Below are experts of layer 3 (counted from 0) of a mixture-of-experts language model. Rows are named router (the router's row for the expert) and show model dimensions 192-255. Each number is 500 + 40 x the weight over its row's rms, rounded and kept within 0 to 999. Numbers have three digits each.
Before each expert's rows: a language model's description of what the expert responds to. This comes from a sample of Wikipedia text that the model never trained on.

# expert 7
Infobox list labels. First word after a list dash in infobox fields, such as Running time, Ministry, Formation, Telephone code, and opening parentheses before years in name lists.
router:462442477545530494449503509513559525491453528548585539523473513487480494485457498496507538472512533471468454485473491544499495501525438478455571521555552469449530494460499450550517520487473485

# expert 4
Commas and list dashes. Commas, conjunctions and dashes between clauses, and the first list dash under See also headings; also verbs of losing or defeating.
router:433423465447526497537474543469542438474441553492439548517527489498481436477473476473513488474512526502549476504583501530614494459545457521478533520460530436474499448522508572467515516539512445

# expert 3
Place and institution nouns. Capitalized head nouns of named places and organizations, such as Street, Road, Airport, Squadron, Police, Empire, plus the Species heading of taxon articles.
router:531498480441554458439579461476457516503490511501535535469496507489511519511440467490473565511441495447468519504502490582467417529475494502528453509484416491562433509497425478504424439473587497

# expert 5
Biography verbs and life. Verbs and nouns in biographical prose after he, she or who, such as wrote, served, attended, years, and the word life in Personal life headings.
router:496544493482478550555557520460496543472478476508567459555469502473537523524490428454486489547454459511479584558476443516469484533572588508514497472439461489495400502531459503445440498506501511

# expert 0
Numbers, units, quantities. Digits and unit or quantity words after numbers, like million, %, mm, sq, GB, plus chemical formula letters and vote-table separators.
router:450489423483491512544423559513501530491484525477469491506477472544500466469524478439482473493414484462499491420530504463498488542526464483492496535500533456448543482534499491512531518505442451

# expert 10
Titles before numbers. Tokens that complete titles or names before numbers, such as Big Ten, Fantastic Four, Game Informer, $, £, Film, and spaces in award and review tables.
router:463431445534471589572460416508530493512510522478516484537471515452474487485510410420528511519477544505516501429480446447558511547493496525469566491529530430478468475496511446463460479545496461

# expert 9
Adjective and word stems. Word-initial stems and adjectives that continue into suffixes, such as social, public, human, non, un, ins(ufficient), urg(ent), and Candidate in election tables.
router:495516546500512474464524494543563594601499523435549530448524486503481460542486528469462459478544478515449514501546491478420499479465592498487425517424510533549519568477473540461508533504437511

# expert 6
Infobox field labels. Labels and key words in infoboxes and stat tables, such as place, Position, Length, Released, census, °N, /km, plus table pipes.
router:486494487516505481506466543499466543484455445529450433426486446573523503541549577478483429485541546466462441537493514467483465531457437558439404463527508494504552480497516548500522496520495484

# expert 2
Names in sports tables. Spaces, digits and mid-name word pieces in tables and lists of athletes' names, especially Slavic and other foreign names in racing or tennis results.
router:457476479443540520551474603483503428425485585461475435538490529444505502408468505539459507488495544511531486488500506462560471539566508505480578466504495435428513510510582489510486429557476512

# expert 8
Line breaks and year digits. Newlines, period-plus-newline and heading-ending tokens, plus the middle digits of years and of coordinates such as 1947 or 35°28′08″.
router:552545492533405497507484452459447444469516509541455481551519479456435544542515540501558519486477500522568493525512568448508534439482517519521533452544478516550524492468512551531470505463516509

# expert 1
Sentence and row boundaries. Sentence-ending periods, row-ending table pipes, markdown table divider lines, and sentence-initial words such as In, However, The, See (also).
router:463509512508503514489535561399473477541542495524488496538495509544500511508539484457510469546482506478563450465471482567552443567570440550502514544522490492444459441513502514555562462471509504

# expert 11
Table pipes and stats. Row-initial pipes and cells in sports statistics tables, such as Total, loan, Apps, Gls, and the copula is in an opening sentence.
router:527519475457524520471446503471493504479423510464560559480461569544540518510496546521525481505507581501448449521423503589505510551492464497516554535456520466525478455403537418503511467536506554